From a checkpoint of a small mixture-of-experts model trained on Wikipedia.
Size: 9 layers, vocabulary 16384, 17.8M parameters.
Experts: 80 experts in each of 9 layers, 64 GeGLU neurons an expert, 4 picks a token, a softmax router.
Training: a variant of Adam for the experts, 357M tokens.
Below are experts of layer 3 (counted from 0) of a mixture-of-experts language model. Rows are named router (the router's row for the expert), gate (a neuron's input weights, with its number), up (a neuron's input weights, with its number) and show model dimensions 0-95. Each number is 128 + 24 x the weight over its row's rms, rounded and kept within 0 to 255.
After each expert's rows: a language model's description of what the expert responds to. This comes from a sample of Wikipedia text that the model never trained on.

# expert 18
router [139  91 126 147 139 148 176 128 100 106 125 108 116 114 185 129 138 119 107  95 116 161  98 134 100 149 142 109 117 125 127  87 111 132  83 171  93 168 118 158 161 103 156 151 138 142 129 118 119 100 144  94 181 130 121 119 136 144 139 132 168 121 132 154 122 100 139 116 133 128 146 156 145 193  90 141 116 114 111 116 116  88 126  92  88 130 142 146 115 113 177 134 121  99 145 131]
gate0 [149 151 135 135 151 140 164 138 112 140 147 135 155 144 122 121  76  71 118  96 144 114 102 171 102 111 138 110 154 122 114 140 141 132 129 126 167 121 134 140 132 180 128 137  75  87 163 144 151 110 135 117 138 150 190 148 147 165 155 166 161 109 106  96 140 119 161 112 133 147 122 101 167 130 141 121  95 144 146 126  73 155  96 142 112 120 149 142 138 109 113 122 126 143 153 101]
up0 [144 146 103 120 145 107 143 137  90 134  82 127 132 102 189 137 142 144 157 145 145 141 142 147 105 110 135 101  82 151 124 166 119 142  95 126  93 133 153 150 136 114 158 119  97 150 123 154  94 120 146 107 130 160 117 138 153 110 152  87 143 130 134 142 122 162  98 122 123 106 137 105 144 122 146 130 156 128 186 123 109 136 158 164 173 112 112  90  72 151 161 104 160  95 112 134]
gate1 [117 141 129 102 117 179 126 101  91 122 105 117 119 152 124 128  76 120 123 112  85 110 124 123 152 165 119 136 144 131 165 144 130 137 144 134 109 116 134 156 100 149  73  81 109 125 147 138 167 165 153 125 144 119 147 177 172  82 113 130 118  85 108  78  91 112 132  98  96 144 140 141 158 143 121 101 158 121 128 152 108 165 157 136 128 110 124 128 148 115 113 139  89 126  99 119]
up1 [116 135 108 144 100 130 120 121 132 132 133 105 105 114  97 112 124 119 136 166 167 103 107 157  98 123 134 108 136 168 134 127 150 122 171 123 143 120 109 117 116 139 110 156 117 104 156 142 184 109 111 139 126 134 101 157 103 116 143 200 113  80 114 164 137 129 173 156 124 161  76  98 145 116 166 160 120 123 161 114 133 125 121 151 158 120 147 141 109 177  71 157 137 132 120 123]
Dash bullets at the start of list lines after a line break, plus infobox field labels like Location:, Born:, Education:.

# expert 51
router [ 72 130 129 161 148 154 125 151 113 127 158 120 116 111 121 179 123 164 115 153 160 118 125 117 116 111 108 128 113 174 141 148 162 118 116 152 121 152 147 161 141 134 103 142 132 152 167 153 145 124 117 119 151 154 116 162 123 122  82 132 106 100 158 127  99  87  87 117 145 168 131  99 146  90 131 113 134 110 129 107 109 120 133 164 151 143 148 138 154 205 143 121 166 109 167 119]
gate0 [ 99 159 124 186 138  96 108 139 146 145 122 168 110  91 173 143 113 106  93 122 123 129  89 120 115 129 100 120 151 121 159  99 110  85 145 144 123 110 141 140 155 160 115  82 109 156 114 127 117  98 129  92 116 153 168 137  99 115 148 183 160 132 147 101 112 110 122 140 144 129 170 162 153 115 112 105 120 129 120 151 145  96 165 135 144  90 115 138 141 146 140 116 125 108 134 184]
up0 [ 87 139 131 129 154 142 118 151  91 132 155 153 101 152 156 130 106 129 128 143 158 126 121 132 119 119  83 121 133 159 139 130  93  96 127 131 129  66 173  93 107 128  54  85 108 118 117 111 133 143 105 114 103 110 133 140  82 116 129 133 149 154 136 128 131 128 139 113 154 113 153 160 179 133 121  89  94 143 121 176 149 159 124 136 173  71 119 132 141 115 138 136 133 138 135 137]
gate1 [135 148  72 139 171 162 144 104 120 126 154 175 167 122 130 133 120 166 132 142 115 150  97 110 138  99 130 121 128 117 159 135 123 141 118 137 141 164 146 109 140 142 108 134  72 100 130 109 142 103 144 109 151 110 122  86 140 136 104 103 147 118 131 162 133 109 110 109 142 159 161 141  79 148 126 129 164 148 147 131 108 149 150 154  85 159 141 112 140 132 205 112 167 103 132 154]
up1 [155 117 144  94 112 136 152 161 134 193 138  78 106  96 137 107  80 119 121 112 102 132 146  66 149 155 122 144 136 141 167 137 122 132 128 119 108 114 121 147 106 111 132 110 174 116 135 130  98 112 124 108 104 141 161 151  93 139 145 137 125 138  97 123 143 143 149 147 134  92 137 134 146  97 155 114 174 111 138 106 139 120 126  67 170 100  90 116 139 121  83 135 104 123 158 114]
Structured list fields in infoboxes: "Area" code, Phylum:, Kingdom: Animalia, Country:, plus capitalized pieces like State, United, U.S.

# expert 11
router [136 125 143  79 136  90 148 120 128 119 120  99 117  87 169 124 138 129 155 118 156 167 150  84 121 152 109 110 132  97  94  98 105 147 123 135  95 163  87 115 142  77 149 131 151 104 102 137  87 125 167 120 128 125 144  88 117 118 153 157 145 157 129 117 159 133 126  79 124  87 159 133  92 161  94  99 139 119 115 120 174 122 125 139 110 140 131 105  98 106 116 150 131 115 166 147]
gate0 [121 149  98 130  91 140  70  74 154 148 121 131 131 112 128  95 171 115 114 133 152  90 121 154  99 120 113 122 137 139 135 148 128 112 154 159 123 146 142 144 167 176 122 143 131 123 136 168 154 125 104 106 129 176 153 158 125 133 160 140 147 116 145 171 111 166 139 109 137 147 145  89 129 132 176 106 126 131 112 127 114 105 101 158 136  97 141 143 206 126 131 104  96 130 130 125]
up0 [139 134  86 150 126 126  89  90 112 146  84 123 128 141 125 158 179 153 126 130 134  95 110 130 122 123  95  98 135 132 111  99 137 116 133 161 125 132 111 163 146 116 130 142 147 148 138 156 153 117 117  98 164 163 136 136 158  86 151 146 161 152 144 170 127 164 130 107 183 169 122 136 130 172 127 106 139 123 109 147 113 113 104 147  97 120 168 121 182 118 118  86  78 126 148 129]
gate1 [123 141 131 174 128 134 105 100 160 135 131 117 101 135 135 113 125 135 148 158 120 126 106 133  80 107 112 126 153 136 128 158 124 121 129 124 129 114 145 119 109 144 139 127  83 148 140 146 141 161 151 146 120 123 149 135  85 207 132 120 106 136 175 121 126 162 129 103 121 104 145 105 140 104 137 117 123 119 127 125  73 101  94 148  97  97  91 185 194 111 137 139 139  88 170 105]
up1 [108 161 141 112 118 135 105 143 143 150 109 135 119 144  64 121 108 128 129  98 119 123 151 176 126 121 162 130 142 118 114 114 169 142 110 104  99 111 126 120  98 179 119  89 129  94 100 130 150  98 110 145 102 143 130 136 181 150 109 123 124 115  76 130 121 126 158 160 130 104  95 122 124 128 160  94 136 110 142 172 168 154 127 153 162 144 153 136  79 154 102 121 113 141  95 169]
First token of a line or cited title: table pipes, list dashes, heading equals signs, and opening quotes with capitals, such as "The, "A.

# expert 42
router [160 154 116 165  89 167  77 103  96 153 164 130 133 136 120 135 122 177 113  85 113 128  80 105 153 103  97  92 134 112 133 108 135 147 126 138 122 135 101 141 134  97 164 146 126 115 113 143 137 149 125 141 108 122 129  95 127 152 106 129 144 104 121 138 162 133  92 109 130  99 158  75  78 154 170 138 136 157  97 120  93 109 109 135 111 104 148 121 102 144  84 114 118 116 141 154]
gate0 [111 148  98 105 157 132 100 126 143 128 140 108 151 152  90 127 102  96 104 143 137 113 128 139 153 113 112 133 133 140 102 128 122  92 136 158 133 101 142 113 137 127  94 110  76  87  86  98 142 111 152 159 100 131 120 109 101 155 135 110 115  77  95 132 120 148 128 141 143  85 139 121 137 111  24 136  73 137 139 144 156 125 139 143 103 136 140 146 123 147 147 108 158 117 114 125]
up0 [125 161 126 146 151  76 113 116 130 201 111 107 151 127 127 122 121  94 120 149 109 133 124 167 160 113 119 160 187 114 117 104 113 141 126 132 147 140 131 138 145 122  86 136 142 155  84 167 153 133 177 150  77 152 129 158 124 168 142 129 116 122 163 161 127 126 125 125 110 106 116 124 161 100 110 152 114 141 168 168  84 140 127 131 129  98 139 125 145 153 126 113 139 104 122  88]
gate1 [127 158 144 115 159  81 105 112 121 103 104 136  96 136 135  85 150 114 104 136 148  68 123 117  93 102 178 107 109 130 144 166 127 121 115 130 166 155 156  85 135 108 113  76 148 104 125 122 141 111 158 148  99 109 110 119 166 126 116  98 106 139 116 137 124 135  71 106 111 140  97 103 115 105  96 151  92 126 130 126  97 157 124 143 181 111 153 152 150 134 121 119 106 130 107 127]
up1 [ 95  80 116  69 110 126 146 146 142 118 133 136 152 114 133 117 125 156 128  95 106 145 143 125 184 123 153 155 127 115 104 108 109 118 125 144 122 157 103 158 143 129 120 176 149 133 114 127  79 130  72  88 151 114 128 141 111  99 139 152 125 105 118 132 137  90 136 109 138 163 152 113 123 134 144 113 166 133 172 141 157 103 159  96 188 125 112 118 135 115 156 182 155 141 125 115]
Forms of be, became, and "as" after a subject or object pronoun, such as was, is, been, treat him as.

# expert 61
router [ 96 127 104 166 102 124 152 126 131 146 113 113 112 162  93 150 120 123 128  93 143 117 156 137  81 126 138 135 116  94 142 128 137 115 114 133 117 141 195 172 131 134 122 101 104 168 131 155 118 129 108 171 147  95 128 156 132 145  84 150  77 116 157 122 131 119 129 122 147 120 131 139 128 129 109 139 139  78 127 160 144  96  70 176 157  88 144 131 111 136 127 143 119  90 135  81]
gate0 [160 141 129 122 162  82 139  86 153 132 107 125 106 163 126 129 139 145 143 126 163 167 147 171 118 152  94 136 140 189 143 126 111  96 132 124 102 126 118 136 129  92 151 108  92 143 153 122 122 140 104 142  77 123 125 155 114 128 103 131 138  99 103  97 134 144 126 164  97 136 150 109 149 178 146 128 132 105 119  97 131 172 133 165  78 170 152 163 142 129 147 136 151 118 157 151]
up0 [135 122 140 102 127 123 149 126 118 121  99 135 150 135 136 122  66 184 117 128 198 122 128 114 117 166 120 140 148 102 157 111  92 112 150 118 104 129 125 125  99  83 139  75 107 113 123 117  30 163  95 123 137 154 139 140 115 125 114 121 153 108 115 102 129 110 115 121 128 149 109 111 153 166 151 116 123  89 132 151 144 134 154 141 129 147 122 124 146 125 138 142 135 138  94 166]
gate1 [135 143 148 148 151 136 149 117 125  95 117 152  87 136 142 128 118  85 155  92 136 128 124 171 116  92  84 149 148 101 148 131 121 164 112 158 101 104 133  86 136 116 109  86 156 130 132 140 169 134 146 132 107 134 119 128 156 108 159 136 131 203 108 126 131 118 159 144 132 116 169 120 136 158 152  98 103 130 105 127 133 106 119 157 159 104 156 127 116  87 119 178 162 164 154 113]
up1 [108 138 106 169 136 115 141 102 140  98 138 133  85 139 144 136  97 120 155 125 148 147 110 164 128  58 109 158 121 141 133 115  99 127 116 162 102 106 138  83 125  99 131 121 118 137 128 115 145 113 136 124  57 109 121 144 108 117 150 148  93 211  92  94 131 101 134 126 137 152 114 144 122 165 112 141 142 144 126 117 124  85 130 118 142  95 187 143 107 139 133 135 115 145 138 137]
Last words or pieces of names and titles, such as World, Night, Road, Valley, or Hem-ing-way, H-oming Pigeon, Sapph-ire.

# expert 63
router [124 129 142 139 107 141 114  97 154  94 124 141 128 160  87 154 116 141 165  94  92 137 156 146  88 128 150 105 102  96 156 106 172 158 111 120 113 166  88 101 148 140 117 116 105  79 105 122 123 126 112 128 162  94 134 123 146 173 145 119 150 159 166 130 101 134 115 155 155 121  99 115  98 112 180 124 104 166 164 152 171 138 128 144 130 119 120 138 119 131 101 161 155 133 147 143]
gate1 [173  96  96 128 120 124 119 126  88 140  74 160 123 133 118 112 159 146 138 139 115 131 116 160  88 144  92 130 106 124 136 145 122 143  94 136 126 101 110 146 101 103 124 159  94 131 116 116 139 132 144 143 108 169  78 153 163  80 107 100 160  90  98 135 125 161 115  78 127 120 112 136 168 131  99 103 177 115 101 155 126 131 126 146 171 110 143 126 172 121 130 148 109 144 131 148]
up1 [138 109 130 114 128 121 103 147 114 130 112 177 100 161 102 165 141 142 166  76 133 107 144 144 102 141  96 134 116  84 117 177 139 133 115 141  76 129 156 153 102 134 126 123  95 110 101 134 140 138 132 120 126 151 110 145 140 116  86 115 153 116 111 128  91 147 133 100  84  92 111 142 182 169 108 122 163 104 121 169 158 116 104 158 147 130  87 129 126 107 113 162 100 118 122 146]
gate2 [123 120 119 150 170 123 125 100 147  80 147  88 103  88 121 107 170  97 150 152 113 110  79 135 119 138 110 164 148 150 109 140 116 116 115 142 132 137 129 126 105 123 107 142 157 149 134 116 137 123 106  84 146 148 115 126 104 129 124 125 148 140 139 131 129 130 145 123  85 111 119 135 154 178 141  85 196  86 131  95 128 131  97 149 127 153 105 129 195 185 124 143 108 155 124 122]
up2 [147 167 180 103 146 126 144 101  95 113 133 158 130 161 144 118 134 115 146 121 127  95 132 109 116 106  96 117 118 144 114  79  94 134 114 140 107 135 134 108 136 110 102 133 139 186 121 189 177 134 137 152 154 138 120 169  87 144 131 125 161 123 127 172 138 108 105 183 123  98 115 161 101 154 110 128 147 121 124 128 126 138 121 143 141  91 111 110 156 123 181 141  96 150 129  97]
Word prefixes like non-, under, over, pre, high, top before hyphens, plus raw byte pieces from Thai or Chinese script.

# expert 2
router [160 133 119 123  92 130  97 121 113 117 132 161 151  99 147  87 128 151  99 111 129 147 164 129 103  96 111 109 156  93 109 140 142 136  93 145 137 150  70 129 160 105 127 143 173  82 104 127 129  85  79 176 103 101 149 124  94 144 122 147 153 114 110 147 135 144 129 112 110 150 113 113 111 131 130 142 173 138  84 136 171 125 120  83 106 144 138 143  90 115 144 158 114 147 128 125]
gate1 [135 129 133 135  98  69 133 157 138 151 110 172  88 109 151 117 168 161 166 128 119 116 123 114  85 106  98  93 170 116 130 100 100  97 105 128 134 130 130 125 115 127 117  73 125 104 140 114 124 111 155 145  97 141 164 136  96 147 143 108 142 135 157 114 100 131 150 123  94  86 112 153 160 101 125 170 102  95 133 108 123 100 109 153 136 114 150 138 123 102 119 101 113 119 152 184]
up1 [112 123 128 166 129 161 137 112 128  96 104 152 156 113  92 123 103 135 139 129 146 149  68 109 122 155 110 118  85 100 116 169 116 122 143 124 161 146 123 122 110  97 126 125 131 131 122 142 101 140 136 146 185 121  86 129 121  78 124 148 144 138 120 102 129  61 113 140 111 186 158 141 160 129 141  96 140 147  95 100 150  92 139 136  60 128  99 117 125 126 120 127 157 133 134 126]
gate2 [144 157 120 130 135 156 180 115 117 100 137 123 124 115 152 134 109 119  96 181  83  81 132 142  92 169 150 129 160  95 165 143 117 159 129 139 120 137  92 113 134 151 103 143 136 150 121  99 142 122 133 151 141 123  77 128 151 107  82  72 122 115  73 141 103 124 134  96 138 100 129 130 137 133 124 112 122 122 163 127 138 133 178 131 157 141 117 122 126 139 189 130 165 111 112 121]
up2 [159 130 115 153 114 141 147 141  85  96 124 121 133 133 132 139 117 124 105 194  96  77 171 153 119 148 190 120 145  91 116 144 137 135 136 145 143 144  97 143 151 134 114 141 138 132 109 127 130  61 116 146 169 112 125 158 142 137  89 115 123 109 149 123 121 119 142 108 137  79 129 116 116 127 146 112 131 139 148 126 145  92 148 129 117 198 105 132 104 157 143 127 181 154 122 109]
Pieces of Thai and Chinese characters, apostrophes and slashes in URLs after Website:, word-initial fragments like Ju, T, ia.

# expert 15
router [108 121 111 129 140 136 101 157 106 124 131 155 121  96 148 117 140 151 142 172 103 168 136 112 148 156 164 142 149 131 116 159 169 155 123 138 155 136 122 135  90 103 107 131 113 126 108 170 148 187 107 119 124 156 174 136 176 119 157 120  83 111 133 144 116  99 117 159 111 116 131 191  90 120 149 111 127 160 141  75 117 177 148 111 157 102 125 119 128 127 107 143 118 143 124 130]
gate0 [112 137 113 139 161 117 116 133 142 121 161 160 116 146 118 108 139  81 119 123 101 157 103 128 117 106 124 130 103 123 130 169 110 149 150 119 162  82 119 139  81 119 108 134 128  93 102  74 133 109 159 143 118 122 139 108 118  90 143 100 158 183 147 113  93 125 125 117 157 103  53 150 148 106 121 150 159 121 136 179 135 131 108 159 139 118 164 138 140 171 110 128 115 154 118 148]
up0 [162  65 142 161 163  96 108  98 142 125  86 130 107  83 149 139 144 103 124 139 127 120 126 135 118 160 126 121 136 142 142 120 116 160  80 118 147 144 115 115 127 126 146 152 117 172 133 140 119 125 124 118 136 169  90 184 111 155 123 149 118 116 125  99 141 149 125 124 110 130 173 131 136 106 147 176  97 168 150 103 105 121 154 127 100 174 115 132 175 133 139 143 182 136 102 120]
gate1 [120 152  85 128 135 154 118 104 125 118 113 148 107 145 132 106 127 102 152 114 124 107 134 110 105 103 138 119 127 166 130 144 114 133 121 129 166 100  96  95 139 176 140 121 131 146 113 129 103 142 135 182 110 131 115 130  99 113  83 107 155 110 111 129  85 162 167 125 110 131  94 125  79 136 118  97 118  69  85 143  92 143 106 183 134 164 157 109 136 173 138  97 139 151 106 114]
up1 [128 117 140 137 146 119 145 149 123 123 172  78 140  97 131 117 111 151 108 127 104 156  92 148 134 141 123 155 142 115 129  94 165 125 121 101 104 163 123 166 131 128 119 159 130 133 139 115 155  73 145 105 150  96 128  88 162 165 155 108 123 142 113  92 171 105 127 124 171 129 151 130 141  99 118 158 146 162 145 123 164 121 168  78 108  84 114 125 119  98 134 147 134  71 142 137]
Word-initial pieces like reg-, exp-, ret- (regret, regains, regiments) and quantity or group nouns such as number, list, those, members.

# expert 20
router [ 96 115 109 135 139 113 144 135 118 163 147 117 153 156 116 140 154 166 131 155 154 105 179 117 117 162 144 110 101 123  93 139  85 114 150 144 143  86 156 156 155 167 108  90 160 110 133 149 131 162 119 147 120 126 116 113  99 130  77 110 104 103 152  73 151 124 103 150 151 142 176  84 151 114  92 131 109 121 130 159 140 105 159 114 158 121 152  96 121 129 152 152 130 115 143 124]
gate0 [145  92 140 136 149 124 133  53 129 129 135 144 123 111 121 144 106 127 139 139  89 111  84 137 168 151 115 128 158 150 129 187 130 163 145 113 119 121 112 115 130 110 119 136 143 143 135 136 132 122 133 101 132 150 146  96 136  95 160 145 107  89 124 129  78 139 112 135 194 174 103 142 146 102 122 103 120  99  95 127  95 114 153 123 113 167 172 147 158 129 113 155 113 110 113  89]
up0 [139 136 102  93 127 121 154 136 133  86 100 128 120 135 161 119 135 113 100 132 149 123 132 146 116 107 139 121 121 131 156  73 129 123 124 102 125  86 115  88  96  89  97 140 130 137 116  87 109  96 147 126 119  98 104 141 164 127 121 111 139 111 119 148 124 150 104 122 135  95 137 122  73 117 112 112 146 150 140  64 119 150 130 145 134  59 108  64  73 126 150 124 134 148  97 117]
gate1 [123 128 153 137 153 139 118 148  84 110 153 152 159 113 102 138 168 114 168 123 152 129 146 156 101 113 150 125 110 134 103 137 135 102 144 143 120 100 161 146 128 136 130 102 133 140 110 114  98  77 109 177 186  84 142 125 137 133  85 134 165 114 134 138 140 122 118  69 106 150 132 143 141 104 108 152 157 169 102 151 134 125 113 151 131 176 127 157 175 142 124 152 112 166 112 152]
up1 [201  95 113 143  90 142 120  96 111 159  86 125 165 113 139 123 161 111 140 144 147 164 136 138 123 127 168 140 109 112 113 133 118 110 134 114 148 113  99 124  88 128 168 155 155 126 136 113 175 109 135 121  81 152 128 130 125 113 152 121 125 153 127 152  79 166  91 135 122 134 133 140 128 193 128 175 144 125 132 145  92  98 122 110 124 128 112 165 142 108 155 128  90 143 146 129]
Final pieces of proper names and countries, such as France, Japan, Tanzania, Sudamericana, -idae and -ensis endings, often before pipes or line breaks.

# expert 9
router [170 135 131 148 127 179 114  69 117  94 139 100 135 119 141 175 111 140 133  60 128 151 102 108 131 134  99 147 138 126 134 141 144 129 139 133 103 128  64 113 147 145 136 147 111 138  98 109 141 157 116 116 133 141 140 100 147 106 114 153 141 141 106 118  96 126 128  87 128 120 154 137 107 162 151 142 176 126 136 144 112 139 108 176 109 106 101 135 108 189 112 131  89 105 146 158]
gate0 [120 102 110 113 133 155 118 137 121 141 126 117 191 186 110 171  87 128 116 121  97 131  96 129 128 135  98  97 115 136 151 139 157 122 175 111 117 105 119 125 141 154  86 121  90 168 118 133 104 102  94 138 132 119 131 127 135 136  82 150 169 145 112 166 109 174 120 129 161 139  91 167 121 143 147 107 112 134 158 117 126 137 153 137 158 121 137 174  92 159 116 103 105 110 122 100]
up0 [146 160 130 131 143 141 127 158 103 116 147 113 105 143 121 129 121 173 137 143 100 121 159 119 108 144 138 188 133  97 147 141 119 137 138 110 114 125 114 168 154 124  90 165 136 123 146 127 149 160 135  83 167 105 112 135  87 154 161 124 110 145 105  75 130 115 171 115 143  91 106 139  88 108 135 132 117 144 112 128 115 165 150 153 105 102 120 158 208 103 155 145 116 134 122 111]
gate1 [143 127 106 140 110  70  95 139 156 142 123 124 131 110 140 125 103 117 148 139 119 112 106 124 174 119 124 103 145 136 157  82 100 164 123 115 134 108 150 118 113 145  80 137 151 143 171 115 155 144 155 118 100  92 124  77 148 130 132 127 132 170 118 161 116  94 174 169 120 120 117 144 115 132  90 139  89  97 138 112  87  83 121  83 118 139 102 139  99 136 133 118 131 164 104 161]
up1 [152 128 123 162 122 132  82  95 120 162  80  90 116  93 129 118 130 167 169 114 175  87 121 113 139 140 130 109 129 130 136 112 123 128 108 127 151 133 122 120 110 138 141 129 101 123 113 147 165 143 166 168 102 132 119  99 146 168 124 139 152 181 123 143 100  91 165  91 105 127 117 141 115 141 143 157  95  90 131  78 135  99  94 124 115 125  86 146 116 161 132  91 154 145 144 140]
"a", "an", "is", "was", "been" in definitional sentences such as "X is a stream", and superlatives like "largest".

# expert 24
router [139 166 118 107 112 132 127  64 141 144 144  97  87 118 125 140 154 116 138  95 117 120 165 116 105 152 116 153 137 101 103 159 124 131 111 167 101 120 101 128 108 159 111 133 109 129 124 140 122 112 130 160  83 139 137  81 152 139 140 147 170 148 176 118  74 174 168 102 103  77 102 144 138 115 176 110 142 152 147 147 119 125 112 160 104 124 138 130 150 152 131 108 131 120 149 141]
gate0 [117 155 150 117 168 179  93 140 153 139 121 131 156 156 117 101 141 151 127 145 128 124 114 128 134 138 145 142 181 150 125 107 149 109 154 130 146  88 125 141  75 115 132 115 115 139 187 119 137 154 146 113 143 206 115 134 133 144 120  91 140 105  96 140 147  86 127 117 124 103 175 126 126 103  97 120 144  84 155 118 130 128 107  95 162 136  95  77 124 152 146 135 136 146 126 126]
up0 [ 90  89 128 138 117 118 139 142 125 125 143 165 144 151 160 173 118 110 142 157 103 119 149 141 124  90 167 122 117 144 133 140  88 137 116 112 117 117 174 122 187 163 136 125 112 142  86 166  87 139 100 151 127  91  85 118 132 135 150 128  85 143 106  80 115 111 131 179 148 154 111 134 114 124 133 135  93 146 102 122 127 131 133 104 114 175 124 143 112  93 155 137 111 143 104  92]
gate1 [167 154 153 113 108 162  81 124 127  77 138 116 141 173 143 163 117 125 176 109 148 110  88 107 174 145 110 134 108 156  87 121 104 109 141 150 110 170 126 157 120  99 161 133 126 112 144 145 143 148 119 163 134 119 164 135 126 139 132 147 121  66 122 132  79 111 134 127  84 140 128 123 141 133 123 146 159 154 128  94 123 102 131 116 119 130 109 164 130 132  91 162  84 135 129 113]
up1 [157 117 152 142  91  89 125 171 146 135 153 149 140 193 143 124 154 101 153 113 123 121  79 122 147 128 126  85 104 124 129  91  79 122 143 139 134 136 124 125 172  98 172 147  98 158 136 136 154 154 160 176 145 120 149 120 128 119 104 132 134 114 160 145 128 120 115 137 144 165 137 112 142 131 138 152 104 158 134  88  95 133 120  96 115 100 125 176 142 111  95 106 116 132 159 160]
Articles and possessive words before a noun phrase, such as a, an, his, her, their, 's, one, two.

# expert 25
router [141 126 166 124  90 136 146 135 157 131 128 125  83 126 152 158 119 115 125 125 108 108 152 141 127 155 154 103 178 110 144 122 134 144 132 133 115 164 114  86 190 141 131 133 135 121 113 134 120 128 103 159 142 140 126 134 174 102 111 101 120  69 135 143 165 126 113 115 113 141 121  98 151  97 141 104 125 102 140  96 171 185 137 118 122 124 131 100 126  82 157 108 131 180 183 144]
gate1 [120 146 124 145 156 134 126 114 114 141 115  88 204 160 150 110 161 104 113 118 103  81 135 158  96 127 123 103 129 123 118 181 112 132  83 104 134  98 120  99 157 118 156 128  89 150 144 111 121 142 128 188 144 152 136  71 133 147 124 127 137 156 133 101  91 102 133  97 162 114 112 142 159 131 124 148  99 144 160 155 128  99 137 157 132  96 136 130 141 139 117 117 119 100  97 114]
up1 [166 160 120 155 142 109 120  95  95 107 108 134 175 148 135 148 147 126 109 107 168  96 144 170  99 127 132 114 129 109 151 151 121 138 147 143 101  94 148  70 147 134 128 139 136 171 170 147 104 146 107 148 136 144 132  80 129 142 162 116 156 172 145 129 114 111 112 112 133 108  91 110 114 171 151 129  95 118 122 122 141  94 171 142 129 112 110 139 166 142 161  79 105 136 110 116]
gate2 [ 91 162 115 108 136  63 141 132 150 149  87 137 148  84  99 138 113 131  80 160 132 128 104 157 154  96 116 112  90 111 108 103 125 113 127 124 149 126 140 109 120 134 100 128  95 118 150  87 100 136 104 117  89 150  72 123  94 114 147 141  96 142 177 137 131 166 141 131 166 141  99 154 123  98 113 119 106  99 135 150 134 112 129 136 120  90 167 131 102 117 124 108  93 141 145 124]
up2 [ 90 120 128  98 119  97 114 126 128 151  53 124 145 119  59 169 127 136  76 119 165 139 102 161 153 102 179 108 135 119 111 110 140  72 162 138 146 139 149 134 137 125 126 106 116 106 151 110  72 105 112 139 109 127 109 132  94 106 115 138 131 104 157 123 154 133 107 111 160 169 119 128 125 136 106 134 117 102 148 158 133 101 122 146 124 126 134 151  83 141 130 106 114 130 129 105]
Opening pieces of foreign names and prefixes such as un, sub, inter, El, La, L, Qu, plus bare spaces and Thai byte fragments.

# expert 22
router [114 164 159 154 130 161 142 155 129 131 162 108 131 146 165 123  72 123 119 181 121 156 139 162 167 143 136 132 119 132 105 130 174 172 138 109 136 151 101  84 148  98 161 122 128 125 122 141 148 143 117 118 138 124 111 101 181 108  94 114  77 104 101 126 148 132 108 125 132 137 143 144 132 121 181 130 137 134 162 114 166 168 108  93 148 154 135 116 116  86 145 100 138 155 129 129]
gate7 [ 83 120 124 156 139 149 134 106 109 102 157 132 114 116 160 147 110 153 175 106 141 109 138  83  95 173  99 144 184 120  84 124 107  92 157 121 107 112 153 140 126 163 139  92  74 131 118 106 112 113 150 147 119 129 105 129 100 136 104 107 131 101 129 104 145 135 128 111 138  88 165 131 120 100 103 100 155  80 137 129 134 154 152 158 129  79 146 126 148 101 122 120 110 132  93 122]
up7 [132 139 151 126 149 110  88 158 153 130 116 147 107 145 185 172 142 104 134 132 150 172 173 177 132 144 118 141 164  85 136 114 150 139 152  98 125 149 123 152 153 152 106 161 134 132 125 100 148  89 101 100 160  87 122  76 150 127 162 159 153 141  82 127 122 139 106 153 131 117  95 134 103  75 113 130 138 161 120 134 131 146 146  96 149 138 130 130 139 112 117 111 133 153 145 145]
gate8 [178 124 112 152 147 117 121  50 155 155 128 113 185 123 159  84 143 148 127 119 119 119 113 147 115 100  90 142 135 121 141 140 140  95 172  87 103 111 106 102 126 123 111 141 120  92 149 121 106 119 144 151 133 113  90 126 140 141 108 120 146 135 130  85 124 139 154  84 131 168 144 133 131 127  73 164  91 132 138 158 118 145 143 144  93 128 164 115 119 154 148  95 147 118 113 120]
up8 [ 88 110 107 124 116 119 132 137 110  90 124 166  97 123 109 157 150 128 136 116 119 105 149 113 122 189 153 108  92 166 154 102  92 134 120 138 125 114 116 142 123 161 107 119 150 141 153 120 121 140 112 104  78 104 152 117  99  98 147 119 137 103 114 134 109 122 123 163  84  93 128 110 102 102 128  54 118 110  98 100  93 136 130 186 141  91 104 141 133 122 120 150 117  97 140 102]
Lowercase or capitalized first pieces of longer words after the or a, such as sc, res, phys, Techn, altern, Charg.

# expert 17
router [ 78 119  85 116 147 112 115 136 154 103 153 101 167 129  91 116 143 106 120 156 106  96 119 165 127 145 174 142 160 128 122 107 147 118 160 149 173 128 148 133  95 131 141 150  65  95 145 166 135 141 103 102  99 151  88 146 157  99 128 109 114 115 156 142 102 116  92 132 119 127 103 160 134 120 111 126 101 149 137  92 104 141 105 132 123 143 155 106 133 122 142 137  95  74 112 139]
gate0 [ 93 135 139 140 154 138 165 128 198 127 101 152  78 141 137 123 102 123 112 128 112  92  94 123 105 117 116 142 116 113  94 120  91 151 125 137 102 139 144 152 136 144 153 109  71 146 118 125 113 160 144 154 138 145 108  95 123 104 129 138 132 130 151  98  96 123 161 115 166 146 117 169 131 150 140 138 126 125 153 122 142 107 143 151 153 106 133 167 152 195 167 117 147 166 142  88]
up0 [114 146 100 135 132 135 123 111 155 119  94 120  77 132 146 119  84 105  94 125 124 137  93 112  93 137 150 123 114 122  77 120 113 166 132 143  93 157 138 179 119 133 149 107  99 138 121 128 129 148 121 124 113 155 151 120 118 112 127 131 153 145 168 107 121 140 181 114 115 134 103 146 135 123  96 133 117 113 164 125 151 111 101 159 155 106 165 131 204 149 176 158 103 132 140  83]
gate1 [139 133 110 126 138 161 131 108 128 119 132 111  88 154 130 126 155 128 152 162 138 124 139  92 106 157 121 123  71 190 115 128 107 188 141 124 132 106  94 129 137 118  81 115 130 130  78 125 106 129 135 120 155 119 111 132 101 116 112 138 170 140  73 168 122 111 114 121 124 151 116 122 135 140 138 103 150 106 103 118 179 145  99 118  93 131 119  65 132 161 113 162 100 138 116 158]
up1 [104 130 140 138  96 103 144 174 144 141 145 135 157 122  96 138 141 106 118 111  95 138  97 165 140  81 125 101 147 108 166 119 119 106 140 125 125 132 161 109 109 181 125 162 117 123 154 116 157 141 102 136 109 128 112 114 136 137 124 152 101 152 173  95 136 119 139 162 130 118 123 158 127 108 175 135 104 121 133 116  95 100 166  97 147 141 181 191 144 158 147  98 145 126 142  83]
Common head nouns after the, a, his or first, often naming media, sport and institutions, such as film, season, album, term, job.